config.yaml
moe_layers: [0, 1, 2, 3, 4, 5, 6, 7]
routed_scale: 6.06
balance_loss: 0.0176
balance_bias: false
router_bias: true
vocab_size: 8192
norm: "rmsnorm"
optimizer: "soap_variant"
steps: 4114
dataset: "wikipedia_en"
Below are experts of layer 4 (counted from 0) of a mixture-of-experts language model. Rows are named router (the router's row for the expert), gate (a neuron's input weights, with its number), up (a neuron's input weights, with its number), down (a neuron's output weights, with its number) and show model dimensions 0-31. Each number is 500 + 40 x the weight over its row's rms, rounded and kept within 0 to 999. Numbers have three digits each.
Before each expert's rows: "mostly gets" lists some tokens that are sent to it at least half of the time. This comes from a sample of Wikipedia text that the model never trained on.

# expert 8
mostly gets: "′", "000", "″", " km", " ft", " million"
router:461525530536478502538490466521479500519570516539468513532484539502508508501491566433466432525525
gate0:446506517471479529519445494491446474434469495533519473484601501473433445506469588543434486472493
up0:428601539468490466511482495477523468399527517512492509526552487539454502488503568476446468506477
down0:501443482528474415534593456499575538493542489496509525541533510572479544517524507541462504460453
gate1:448523515528428555535518481452514504515517519538521502467540450487537457449459448491439548484539
up1:447413508449456507529552501510500524448482559484451515454521565510457515455473495466471588494527
down1:544541534426482488540482429553529500486514484454496447470555456459533448490491486445489480489498
gate2:532550395528467518433500552534477480553513544501555536529527464462545489476476507456438492522431
up2:537512457534463514465511572545569524502472527505549517501544493508433485574508510509455484489487
down2:449442557452546540502471451477482508475502493529466445508475508519485505602556562518507529431527
gate3:534463443493536508491540584538551534558495446489531570480516480540452528526479480476596437440470
up3:501454430449549504459465469542479535488536446560499469468514491457458485475482492448594513463483
down3:503508480433478479568524529530493481541518573470500466453468577521532476434477527537577480468544
gate4:573489469424508460512538452466520436479526501475562499530520565524506539515452476459446551490525
up4:468509533564583527503510482517441530536493478476543465510509512524495467501516473560526489536539
down4:574475519545569482496565497475557502546462549500483572534501527457520543527451501574499378523494
gate5:450517424476495490424514475534494479555531440574475443577468511544449442533599489488516488515393
up5:475462519472566498536474544480479506378528534454499526553461477496425547533505498511482494510481
down5:395556521500436540510530492470444474464539560438493561486514483462420490521464495502535513514474
gate6:467508456519511528520457464496587493595489502474511562522521470581459485498490507518455474462486
up6:500538565516498503521512424501576512490438514479507501514613514517358496463477483498444479481519
down6:516529545473491525498535483542487508560516538577557466524544554589526538497389581533560488500516
gate7:471454464476437488497455531545558536448449495482553447393462452480506508469548460453595525567515
up7:516515538491472521527472487474408465508446510500413480529495466470428468518396489496435484413508
down7:468465409497528471513522504540474449518501513499449497479588508499534520455401556547530516440492
gate8:600492576471463512474480503432500465491484498500549505491472504534507476506415471499467483523512
up8:536446466495488497556441530524517506519525527485478496532527461547499540460476529502451514485515
down8:537491498457515478551458479486515503421495580513469492468552556534518479510530529426544520492562
gate9:426490554447509459523465544484558442412470538460450523508530459464524555531487521569515517437516
up9:487474456451510456491456515507481537489490462486425500485510515555526486458490505448496528435489
down9:578499511412502477509456483493495505518412540499465519474502440490491472450468550545462554507496
gate10:458513520524513470505525491502473482519493434520458533471458465476408532467475429459460514510555
up10:474517418490527524527497433472522505506539525562429454493491521577567502448489532513556512513533
down10:398524443525489488487554529536536529567525524547521561541479488461467534529488460459460492547497
gate11:527502486489544536537473473497432563466495522524489542486498466580474486525491473506397479522449
up11:481494505425433442446543518508511463487513500424523463448506512509449553496478523522523514433529
down11:500554540453524557436522484404464522513451493450501493570509457477489419509570480470528457555532
gate12:516473489491480469501570540560565580449421518476488534508552503417511462548496406463445537528476
up12:535539515475461490475511531526555478488420499464494486444451501437457537555472519539547506515541
down12:606539489483470511549525492518555478532563502493499507596578488583478463528435538571578507525521
gate13:473491507501540464503446437518428439514518589490455489534497509510555501559481521542506546493496
up13:522552497544459515444511570524519536450448473534481550518508496491471570478596513479503507539506
down13:504529451503570483479471514503498536479527557511558436438550562528493435495548446485514448476484
gate14:504473554545500435477527465538480482455532631558494529495525489501525481488466472566483512480546
up14:449454524484431443522529522533512459491512578530494508469519463504484466527500440548472534482563
down14:448513502548477450488507510527510535482458428564533494539487470402554485459539501635514523532506
gate15:491504510492544474565584424549485436530551442533500435581503472500506508539447500553480483483485
up15:517517496598453463446482462440502459468566515490497552418536491515573445540550541491560489479492
down15:420478499509548490493439488438483543512465539517540500532543483513577479486463465524571497437555
gate16:489554486495513521528539542520466472534582462521527413479440475467529464519469489525530505502457
up16:575470546517559526481595513462561477518515599448465518509508507484453458549526544456427533540502
down16:462583545431524490555481526473491505451496542497447422484528490504474444507516480497529517478533
gate17:399544458472476482490531528600514497472516483499542521490477456517535492472500512503478494567575
up17:470540486544522431509485522469468497460473533524546545435562459453531470499562563516464518586500
down17:542541484463500508517558442526507522485504467518528567587443511470554546506430464524528466517543
gate18:477493472401480493514465446422484489582532505505527475488493575528495547387496415480574477472504
up18:482524486495471488466512464471521502479480460539551552548498491504574507448466407447527517471506
down18:481452497529506482537419491476446566505503535538532511508556496529465423583537498518446470578509
gate19:465548365543486494547458449528521480562499492520448531504480528452492483468459439454472474505547
up19:488548472436503507427514490535516456512462461536524518540497520508477458436454426498480509595468
down19:513476492523513593498531506473557537477551506516474531543499519506532509501491483515419446512449
gate20:525523445497558569466538525499539517496487554504559505522463450558478548542517481475500469455506
up20:435457522497461526516479515541528481522568385462573516457457573481468535446473510469463509548477
down20:530479506548480501455498476576490518535502493517471431577443524443591477498479507493557561436509
gate21:496522450515434465506552551559467481500497442592577443516464481437507474463436440416452560565422
up21:466554439496520506494472517523549462487478503496485438493489459479530463514509496471468448490527
down21:444449477506510476492527473460476526505435522498491501534531485465490489626560439488529482553513
gate22:515507540517538509495495457517556519485457500469480493480480493431469495519530579478531443507576
up22:513524520508528533487459414514508455560434532502523513514481545461531538531533545442572475563533
down22:516470571566503451440453505444468481476480528523528553426471527476508559404550569486487404499508
gate23:463535496559524557492530505481493536502528507484493492524540523494464452536486505510467544488470
up23:523507479543524575476508557528427512478562516495536517470572475441461491480524541467462488537440
down23:470501603431467534451532484455528480530422474469477533552584477514480513483468585504462567519479
gate24:468467497551585450519441515505581538534507451421487499506501452462496513524527533405561498447577
up24:559606545438519485446499537542459485470493530464507562488475497498505522511487553492477489528367
down24:490491554571470460517526428452530480517484501416453521513508515502489520484506528526497494468490
gate25:488507500556532602496446438549556487540489503488535465513508503478470493502464529555469445482512
up25:541501523495529490521471469434575478499450511520569544453507462478478543514544577402510503480498
down25:474505519563550478513550475438492517471551457438511534455433522467465477464415484528518511506520
gate26:566498534471453445548542442447499525456505472453512536536496544536502493500394490433481528500540
up26:560517569460489513517502386444497549433484461524492524444547506530552452483411547464465488557528
down26:519467516486566439445490422508580561467546491494510465573523474607518491473568535514503459547555
gate27:512531571554430544490522470551507497495515495576463525516533395488516443533469507502474466514448
up27:521541615500446481559488489512597513588511503551436575492466481442496448497438503527522516487614
down27:483480495550479524505440460545444460447534459470487435518491522495487529556506527487444505532435
gate28:577434494518427461552572476525534434435444528565518504470502509480504496575494487506480471445519
up28:519527471463531561458486526484485599508434441414491433588456484546405548470506452504516571519483
down28:451561532545513512494543489456523532540538577468535476450523471494560494523512557447488513522410
gate29:471497486446538552476514535523497454443452422488508495460563584519508515443499512490515541551530
up29:518435565442499441493518535502495532473429534452484558544552602527545514503506480494509504466569
down29:501514475495558519495597546530423477492493495496466549501481519476507523464484442486411476485606
gate30:454494475494554521544470502543470603481499546475530438479482474546472470399425460525521498453479
up30:492524512565507519487469453540473452523515490483409514461512468465495501540575489533592542598502
down30:487393436491542465494532538539541536551483443513474521490536501491488510503536412458512441468444
gate31:445513502469463438451521503540552525476508521427476525512528505466538498464557535463521485506532
up31:501479454505444574486545482418619611492492432537444490533475467495491503519435513551473480439552
down31:540502483504457471489418476506481452495524489518554511508481454484448461526476499530481547449511
gate32:414526600508453424419461435525495466576525525562489463474499496442560414475467560495440476420474
up32:439458476497486472520467547447536465534562469493509433503483515466511479535496522553465433474448
down32:532560439468550571456446470466510486576519457523517476599464502496548471479499469432469519514431
gate33:506485518486467598520529514510519545468474507513520458530541424538462489548514424517560527552496
up33:537563489558497479488528502485499470461402544481514622503455566589555433496487522492478438557508
down33:471442491512510461431485503482519492467443537465474440412518519555418471485452477518489540482515
gate34:524442533484498544431526519545447468510485466500484481536476457448534505515542473472481487559438
up34:504438549479454582428493462546486449503467493508469530518521431450517495521515546457504439557468
down34:429505464520515520489519509474471457522507524464456472475443594513458485478546477545531503464537
gate35:523475427456484455490459527576558599515509518545525587509471478529570516534390501537443453510559
up35:520534466482536558514548488450539488498453567572427509478458506462515500537528512518428523570446
down35:476506526509562603505447525471539469440625545491563566551555577467476560567452525475480488517541
gate36:511581480476499581535486529542453511500468514432447525482485523504464558514475472564499551532531
up36:532430492590567586565482453483560545489513515454500450484461558508484454551530458498510514426538
down36:488541555456526462470502500467483480531465567494474527448514486492544572536435537493467496486469
gate37:596546536562488450483510502489444512512547515476475488464493483464517467506525441500508495531441
up37:487494493529521508454435478464448502545589490458544470518492440464502455466518537502467516543458
down37:535548493446506534535477505451472516505528440519456457500461508559474519477503472439534474587424
gate38:461500468579482423616532421468535558509463500567521488477569529564467487475504493487446494441421
up38:511593482452502444489503506520426466423528498545483555455545490448546554623453543559548573513539
down38:447538472459497531494478421548390430502525514544463470540540525515496485472474458483447472440510
gate39:485480469551471489519530575488491438450463465532561513488547471499506445523568545505470501514495
up39:517439497464468497519513496603477442566535499510449458457493534464517546493479467438515591540492
down39:527499451496520472483527591511517437593501528518547526518508568500512561484495471568525486470495

# expert 6
mostly gets: " his", " during", " for", " before", " After", " after"
router:507485500526508502555449525464468478531504466480529481446583448516488523470484519550536544538383
gate0:403558551469506432505532495506464502553515529503556499445512433535544437481573494463480506472553
up0:481553469489508455433535547497462400427524492527437457456536533510528410436500418534583493465510
down0:494496500549412485479519418453413497483535434536545496541539539500590579552480556504423504501461
gate1:498495523578473570504476415448490445450516524548558555524466416529458519478538515467530517557526
up1:496507488477455460480504564550501434511508575508493537503501503518549457463539436504486438428529
down1:508401551497489558581440529440455546483465593530546511494482507517473494495527566523503440570440
gate2:414450562399464502580462481502527481527492528494537461545469472545529431552500502450495543492507
up2:585474487494500509472457526501497468482476540486536525520462526485443557540459524451439516489455
down2:515441530418483548478484441527486473514432575524463470593492547559563432542466514457530538432489
gate3:491476471515509524481399520472516533465451567553594446469488556488482521548528509525496522485473
up3:428530495461440459481631500506514546524450453384458561500511457485522511546497562446467536468544
down3:489434518441497436449570488525577513477499535522512487472521472480468514482460462438491535457430
gate4:543448528488501480456522571443580568528511549520500463539506482513532478520437479559512515610509
up4:502539526419477494498483487489492493473503562566554465491519442484545447515482467472536546517522
down4:430504475561491493438464436512494484536509574521542532472468533477529535518461541527516502518508
gate5:528511451518520521424428586525477531462514547536606486527474497492464456509461589534461428505500
up5:495501535484479457510552441529462525467467441502471467514550487539426543456496449470463506390471
down5:533505503482521500460608474501547521530447524426473532551506527504525470533512517500478471566496
gate6:541519561494481479520501480525554480477539528454530476458478512506451500546500460494553505462492
up6:533474463468502516531410540551491478436519479460538469485486525485470449537510523509504454463412
down6:508507525465461444431442510412500495534543447438498487474475484473508465534546483540608497528507
gate7:481439543488501464529554577463488480491429485473506463475531508526487481529511495502526466478510
up7:501522493461482585511488492548514493451547473565439446556535486490527539559523472521461485496508
down7:485460539554526495463435523533553493492553517485521500541450485473484530455505480487461606561466
gate8:498475550408540497487442544478472465472438523463590536526545452558412509493550460458500588506492
up8:548468455617492504508431489438552544495500566487514449531525520491509570461458443517514453587519
down8:523485530449473522491509478513465510503578488505541484460518470587510475434580549539511473462443
gate9:548583537427553378443453508531483529540513501425533486498496512395452514482544526520552490498510
up9:533538565451494455450431492471454551519493469435510462527540488444444419503535511521540491523519
down9:433583449534537540542539495511524428538569526550489516487500466502534556425560501510531473431526
gate10:557502503504498532448495454517492466543464492470535491549457545468499477506482531548498517503511
up10:499483480496488488503437487524538547547533507424480587474486530494499457451440437519526512486469
down10:435509521384523488490498445499510593457536505512458555466505532538441538537500519429484470552485
gate11:522416503549551551528515557414483437576432481448510548493522513463417475478498494455493469453493
up11:492493465583432500488497526494589466576445523496492485549528437504482485512495435448403423490474
down11:474459437588550465496388499619528455435474473541479499588560501507558495522513504496502503513505
gate12:464506498509492498530487488506514519528390451522573453441531505528494487544521448487551445452492
up12:450526483513487475503487484540500485538506493569476512403449463483522431481556458525543481455474
down12:444534489550464492544448484507467513609504499487502527470470488533512522499495524472572505546551
gate13:554462429513503517423448511512508490500476538514524536505586561496448500581457505465451500440531
up13:469574570462490536508585510489518576511460434531530535498466520510538479468478515490483546550510
down13:521490462478533456546485501475482471485496544530502529497487589497462544477447480480570468499497
gate14:536513416522486499483551571495546585452500433512417519480459522500494527444543517475581511496478
up14:496442484464509530517489456571491504476475513531534540489493545578493469483516572505579580551421
down14:492525446542509465516560484499486534494424425529507498527508431511510435561490471497671497491446
gate15:532492511533533479456470455480474459519487514494441443556416504526464546487478501574474557490539
up15:545456463531500487459551490501545491471582498425476514486614483441531513484495541525527479519481
down15:425421520474492490521560501465443412464478515489510502525504474470536490547496496533466586533431
gate16:546417470503435495449462500557551458493470458581524494545455439504498517528460480459526380529405
up16:582482461380481563528491553524465477511499509444522518529504489467495464514560545536466494524477
down16:529486471565515481501402508479559554473535467476515489494516502446535540431488569504457525500513
gate17:554474400407521543557422466503516480481472405445544420506584494477500520513570539536383507462482
up17:559489385405487511621446454438520472549501407470533449521573524511541490485603529520369480493491
down17:490520572509550523459561526527478515524537570512519498506425525601399475559466457465589506473495
gate18:479477492554513547584509524417504485473468459532495473445490387531467557506502481536453522477547
up18:554487550511586496507478635402537485547517560486486528532474519511487583509491513469513493412528
down18:442583460490523409439512435553434484474422465488558462517543508485539455521503450511548453518539
gate19:570534534496579494474481493487490567495562520470551492449489543483553471442497531470525543446451
up19:501510430482507554500525490530467487514464453520434468555456486574526526560591511544501491541465
down19:558470461518500547527499475496486559519480578539533521532497451480500486530511477551483521522463
gate20:565484566565498512537516511517523483468455497511477566435585475439470539505443444454470423544569
up20:455532494537598498453573504525537484526510495456574468502484523524498462452503515495560514552468
down20:516381506484528577480484472490482443515451525486584521565439479518475510530468475514503513465506
gate21:507458498552500448505504493528536572555549520542563555546475496465512485507446489530486528467520
up21:475504450485500497440547485450382441456470542472455451470506586514503544452482524591569533516497
down21:464544452437459558477496475455473538477487456479468535503472496494546524458439492464513485609485
gate22:492509507554535440453483519479536472454523433518510478543557494468587393538512480543493504527469
up22:444452517519501461509563484476488421468513441508483517484529547530510490455532461562461437490468
down22:485515499453488518587448556461459532513558536441460534496461479545489552521487520449575486482510
gate23:498486504480631483451480505487449482473494486485505540521567487530481501519471459470515596464448
up23:524507500525511521487571466500475522520540448500464477474504476523557508550421486497537554548528
down23:494477481469482484560460576512505537487534499526466537436521507544523523567430473517552493483473
gate24:458545552558502516492494479504462545512528485517559506538540394529527513536501467538519390528488
up24:504503513513459548540510488548538539487513472574535530554516437474562493555545504483504467516524
down24:439533481495506520512496517540454493504608465603493400532484473479463553534461542574450467484521
gate25:517507503523501491480512487540596475479543445494460493583489491481499475483571460493497498599546
up25:489451521468476526446507591492488478558557447489454477506455523555473458502496539454462543529455
down25:407565573573467558571534503483460510502409463491456502461536460454513537505562555501474537524520
gate26:478459475504473557522541540492566407485519463537498464571486479465510522518524529436540465457518
up26:450602529505488497476485481448410530531511549554573533416513573514485488559508471437429422533527
down26:538482451492526488582483479520518521501541463568505504555461534517545508531451513400519493516548
gate27:475505489517447500462513537524506498513505511485532516508466508468469476458551541458505518448476
up27:554466508507475538491545533591454509545479525494498425478518425476502538453534484484479488465490
down27:538511521553461510533519515526501520490510537474550519513473573471509518537458483495552591475470
gate28:579470435456491541453444514602499534449452497521533480516474510561476505500456504538487523532454
up28:590402447486481512474478539534460499545498452523530467533524492547474503486427472518465527449537
down28:487507495494501489478472523550520529505470497564523419529468483543519540504516548553548501521540
gate29:550498479549589501424529519470492567482465476509531518507519533525453480460531501512464524453542
up29:546497496513484462460559512561509571510476464565503439479457513476507513485516529485492471486463
down29:528492529588467584430542498595562501399576524554523496500489525484559470531484519479488542488489
gate30:469520482492506486481469555435462520464540504437499480517475477574430426494476498474470480501486
up30:459454524478516544435522454521469559528533457552508436498470424512473518510502532466477540516577
down30:558555445522464500547524510475483507478557460457549500555483512502480418462494534439476527526517
gate31:534452518490533450559506479538537525509513426482556475498489526582415492503556502410450532534534
up31:452526521474459509481475378529439494518523544470526488564530443538525563486528562480542454445485
down31:508495526545568606521610552434541478465465508526482529464495506474430529492463470467509501524483
gate32:524502536497496553523610524466533495454452597500435553574563450541488493499450497519460480438507
up32:535488403481434442517480501538516480486537451541542456502471484462510459433536490510531473581515
down32:478546497587499530545490483486522567549461457492419455453498498462490482522504608512539539521447
gate33:519548464546494473441443500498494521472491517489528493514484498502532517473415591550519513500545
up33:483503530515504463408437475520575516508547485523475513526504450577517493417408480534547483480587
down33:474506511497375405512545506530559458492513470452454487516497479485516452583535528453556483539440
gate34:521529468476573409508549585499430538557447519480450518512497467470421486459475522480479487514571
up34:491515564449536483592469495480517447471580505524446503475496554490506525497532504492462475432517
down34:560532515522378456516466513517468493508567485493514500560600514477490494497491504521430479523490
gate35:531469490482444460447516465496438483531482514499484532495464505525500459484461478537584454524456
up35:494484379478574514569500556564499486420431525525514442428457526445474465495524417576493503526459
down35:519492481469523526453503543532465573568437481480470509480447518536513459463512533515488512502503
gate36:461434562467499573515572462460497495514528540414527533534514517517529578495536562521450521447468
up36:498422584455487527504506471483477500483432495481556481539526519520484561519499521609521463515472
down36:494482496570442475495477498552482519525475421596563511509497530528535560486484522455481537520477
gate37:533471502488491460546443505476553454511482503590504487496464480458501493520497501535523501475441
up37:492502475457490605504498482525428473492481548529448556475502542439488468434580477581488465502514
down37:484455463595496492482478477484522541517462461532472471485452477498439470464476550531520442516472
gate38:482513478482542448521539470453474500511503539501526486527542555516520479537526477607550453500415
up38:504496470480521488496599528432492565480505560518479542444462511535452451480501458548530552489419
down38:495444471507405473522512554575470545493544502504544476522520537435497506508484479406522463454532
gate39:493533590514510492548446486535495485521504469496541520452521488537510501494571540487466499439408
up39:555442398495527574398510589462479506565540449477524484501485447524502477510516501431459547556527
down39:539575593506440472504488414464526511533537544505495471459519521506467516500572593483493521574499

# expert 1
mostly gets: " 18", " 26", " 16", " 21", " 14", " 27"
router:506493514575472474494472477504498505482511480452445538500519497447489492508456494513515506485528
gate0:494524469479560510494513473475519495442514393495500607477570504462479504463463461522495482536592
up0:479477534540541479472516474559513559489526545521510580514498533519476515509488477596468539516543
down0:437488470491463485506494504427549486461477555532438567491445540436505515542454569603536480437467
gate1:507430516530531439478448490501464519445528554493535509523482560499492529421517503427475497504511
up1:584412537543508459486527524519482466479509490497583520517564500397501530502515500454391546486506
down1:530438505490544497486490489445413486492516517449484497446520496481416518497551520466550482510528
gate2:498493534473535477499533449543426495459512520519459510528536566421565489465516442523512512504523
up2:491508500492513497434498476523399434559497452497479448505492563466591444502487510542416508511510
down2:525526577416531489476553501512456524473522508565435521520525514434515496441442509628499516500456
gate3:513513511464423496474496423521489507447519416517473503510496499468525529460366524527481573503502
up3:504485498534591518503480488525515472557574495462509529502527467532490489506560550492550466478434
down3:443456443490536486469530537480460514566478528524552497492509511561558529530502459486513570528412
gate4:528490433428449483474549418484509522466463392513512470528446571489442518530485509460485499561522
up4:468529556526504539551426556465536493503574547416443476580481452494576433570512526530562519432472
down4:512467448494508492514547519472586521433471467443577494444505538527465501381534518516512458529507
gate5:478462579521593520493480501447560465474482510404494547496578517508525514555493444501445491463428
up5:470476484421491469505496512483504484488479437477496500483501528467489518463454474561515599470552
down5:508517562552459524494513576479458492471524468481580507522492504524540508482522452503475493524473
gate6:486517482510535537518453477547397449506483494444504458489554475542513582518523535473546511513525
up6:493499472410505446519529467486525488619496477465485520452468502577506414486523484499455497421508
down6:506514532474518494522598438501476437485470528445510460584497487519494526516515534562469455494516
gate7:573484528593520434530480488599531532426491555515591503591532513525583541473549487516406507463463
up7:535519553500523447493478503521554499423487544516532498538500525574578480470533484533508498512458
down7:540532479504488433501516541501499552450494473545483450550545433530554470492464517540469516499546
gate8:455468458471520476490450530535497511509482487585560540509523497556504529460493501480499528464510
up8:403534449559516513440536475557488492506488480464485522484426494452537450454471515575551512452494
down8:490495563475524472423467459451513504478503572563474488537485505458546461513489464499517490482459
gate9:511468468497514466540475478519515477542466478496466538540490387438589465523485457515529528530395
up9:503575499525490457442487509492515480516534536527417492452469585453515490447507560531509499501556
down9:509522418442472500520475443443540520515503524497508427478489487397508528513497483476487520561498
gate10:533434454526492570537541471509474538534447470518547458557523517506449534591498472499496483544501
up10:521534487453513503494542565590510521440490507448522525531485421496448558544491440504498524523487
down10:494433539494453471436556513483469517578558570506436511518485502491492495543505538548517522486491
gate11:523552537517503543474393486524541536500472506452525413555469546530443458514453593577437519477493
up11:552463451601452549530560538567523496561491541510529486449546456527515589527632466482533491493503
down11:495465452501541536508456532464575507433515526547584500487485563496453480500482524528435462408504
gate12:559462534502521539492539465540550484457449523487457513538478448538465511442455535478479464470497
up12:512475502517532441475499506513410520505552491493481502493511490491545520450522445490551554483504
down12:486488447411485535498502493459496496418494535543542567502616508533581536472468534507466503509518
gate13:536411539444460540508388505463500480430523531509504525518496515489544503487561474589577489432527
up13:471506533483496481399512552444504495488484562481473497514495526453479525486581526510478504520553
down13:538495546533497518549469541475525551524478539533496482510504471531495474509514524499454492517521
gate14:531553551507541458476491484498525461478539505484597403490559514498528489520534535571461552513499
up14:482534462525513534534530523557524516564513495498518506525483501525518474523509521567549500469489
down14:457490502542479528501452508518436505495441532527506471490504521411502518517480492520516567455543
gate15:542544441413552513479513461494505520445531557507567473564470460469471459470497538527554509532478
up15:474477474467492497504476506473513511521429536539553501452500453478562477556481447489487477515491
down15:443481442532438442508515526438531504494528524456493515494479528517525473521452508503499571521471
gate16:522533533488492416541521495519496453465496468498535543532576504516499548537516512547489546492435
up16:475550506507568485503511468605589549476462483493450503531509505505470496519479489520549542499463
down16:506520514580488528514453546565483513501453539438593430539538449450549498507494499568530554477491
gate17:501504575497553494508518519431476477451454483451528503532528483537448485480521520493507451519486
up17:464456441487502470526514529526484458458521551524452526503485428515391486531545479511533494410525
down17:519462500460520519480573517493487507481440499425442526531513458460523472495507537543476515476569
gate18:558413494472538559481535500450515493483408528562472473454446490549441478528431536455441444511466
up18:526566471473459465512520502491532503519461533412483524476420494438523530405531540522522458484476
down18:445509584468553499523503542487447482484528553548453470531561413485452485490487472507518473441462
gate19:530494583583568485467449527537537509467505507447432518463498525526503513474537452549432504488511
up19:491497486498433509500460439420523464541483476563592512509542520523513521535533536467528533501464
down19:449459556517498450554472556492480572600471519555484485444452512506479511468572494418505554545487
gate20:572439542498491463510478434504569506521475441520560527518496526494479522504382538600433502538515
up20:492486528518520446478481483455569444488496531555508550523535580481557493462443532503487469511492
down20:481483501506479542507516488490456389489545532595538480447506547457539462526496496445576576549572
gate21:537533498503521416605544551436490453566487523510450559501576458541474470522429477498481459516429
up21:497471504535505568454512507494531513502581544529440521435453524493477524427496483445478474476433
down21:562573441413495531501520435517509435501479526507449527518503557500521426479468444513496424540522
gate22:497509520416526445490435497526557489516500517558533414409482479495478551478455515479471517524474
up22:501544532467480499523410472511484535533525577490557501439524579524482459389484496511499519477495
down22:460466477512506479539481505466438511533465583521510451448496490470463489505505500499453495543557
gate23:528525513534468494518508555511481446482510479501617521499470470534407497481515495461477517484508
up23:563490462480537464436542542512551476571425542470555533535473550523479521496594508581415496558515
down23:520505514475477475485509449469428436483458503495461428455544528551468501449471485503477476484506
gate24:495570517569521426488468527523533434493506500436456507546496504467481519439543461533476451484517
up24:478552558533474535455452481522470483458495521440474557504485441491504491440501434481463515520477
down24:598530467548537526474472520536512438550519500562420500494471525458524516555486496523523449482460
gate25:498525499482496501490475463459413446457515484508539559509497469528612530516537457491402487506537
up25:502480441564504498453496507485496467490502490510519529527545475497486536433486416507477564442460
down25:472508478534534475474459540550516550528493509499561522463469511512467597475537489453479459551433
gate26:519506513528591575502482435528486550531502423474528482548578492445555452468465479468532474456531
up26:564479544502486496502505510476404580499521456462491458462529421532502519465578531560537447565496
down26:537476476491476481512461490534489486454560441517539475543474462465593456486514428477548480479455
gate27:396485463462483495494441481472508470492496413463473479511377467474526541506505526489498514504483
up27:496471559518541562501533540505565562520546544628457547486487493518507532514498472475472475479520
down27:585534488521535547501465464515424483518449486511481416453520520446488535484517580491460546542466
gate28:494542510489442486463536502550438529504502540512605523496593465400488478485525477505513507443483
up28:487566500396431517419445487550468554475442520473530476511559469459521509453512447453482525485500
down28:442528593551539535477437552509507525403509474507520593417457540458517507512539453545488448546549
gate29:553458502542560496494480540547521538499564523568463533465505461552562484453509595551477530476479
up29:564519473515511535525509502447505456526528493559497530507429541471447502457532574458551448451491
down29:487464544506522522530404542510519489577427442510467511495549464445426455556473524539596530461561
gate30:486450511479509555467480534457511456464516434464498443514479508500421547503503443618446455495515
up30:520599568542573493557562496447464501468526510517479567577455492449579453465502514515484468537552
down30:516503532559527570518500539465513506546557543551519486468486420465515538480462531475460506463480
gate31:470471540477509514500558464544494520600500559532489500517445511516488458459463567506510468478507
up31:437533557498496615511495456529479449485476563633525501453484463534452490460601499569483512499495
down31:511501487517561473504499519554548488514475477457509487517498485478480522567558530450561482492545
gate32:503478530501449528484507532508517505498512529479565464513442490534502465483528445547562471490523
up32:518511484463492480450501547466493448493543501462482447470566499470485532521452453479506537474516
down32:472499552522415462500468476476533520500530537481566540552513502516555555465446510464486499513432
gate33:487510495505510557491480460544542440523529530491459515559473522507595549527441491534506496402572
up33:516520494501473544451446506508540446529509525495484480512404495526552494518410484512568446431534
down33:486475506513517472431519521476462510520492467435458517472536569526476509526490500502409582570481
gate34:545408542502505513501523467452507558547522520484562519472470457499483521457416464545446516497470
up34:534487537516479497481525561611491505506484545486512503487498514536492467455486493444499530481464
down34:457558481566426484530428492464549501531473540527462479528434470481500337476497470492560537522520
gate35:550411554451514481477460480544535487440500495538444593527505479520525483543512506483534520486538
up35:529486472490542477480493489515540483510482511482518504496541498573542506593494568485494484495517
down35:510461452525516480533492508454492455505578424501483515508462547552537520521527485490481484554466
gate36:502458519475495482511572528526471507529475546504563533453486497519517553485533519514443538445552
up36:507545480484500509515483441500495545518427472479478542453483474535531476518464480450528495529509
down36:561486523496473501453535510453538504450541560584575560475468464494530496552524515524510482473517
gate37:460463496469504440482535429523431482536520503550470533440503583519572438579448482501540522468536
up37:457443491537554560479459421463519541520502450501527434538469568479456529451491554492478483509534
down37:481530490460547538545509527463427512524511501522447510478485472421440476472508482551535539521515
gate38:482522555433466482555502443542527489489537520495440421505492519512593445479547473545437480483498
up38:550486460579498468491553505466487493459499496436482491538456527525468488452459496574584486482459
down38:504521425554506523513530507481510514551510549517505557482469499487505538470474469542514480522511
gate39:504476507496544494473554547516555540509401409459484562489563531539495524472493477510465495520518
up39:470516569501525418439522458450493503453561447487481500466503524490520473448492473479566537451463
down39:530498488506534457508452516543529492538486545487496466561538494496521538550450565491551453491454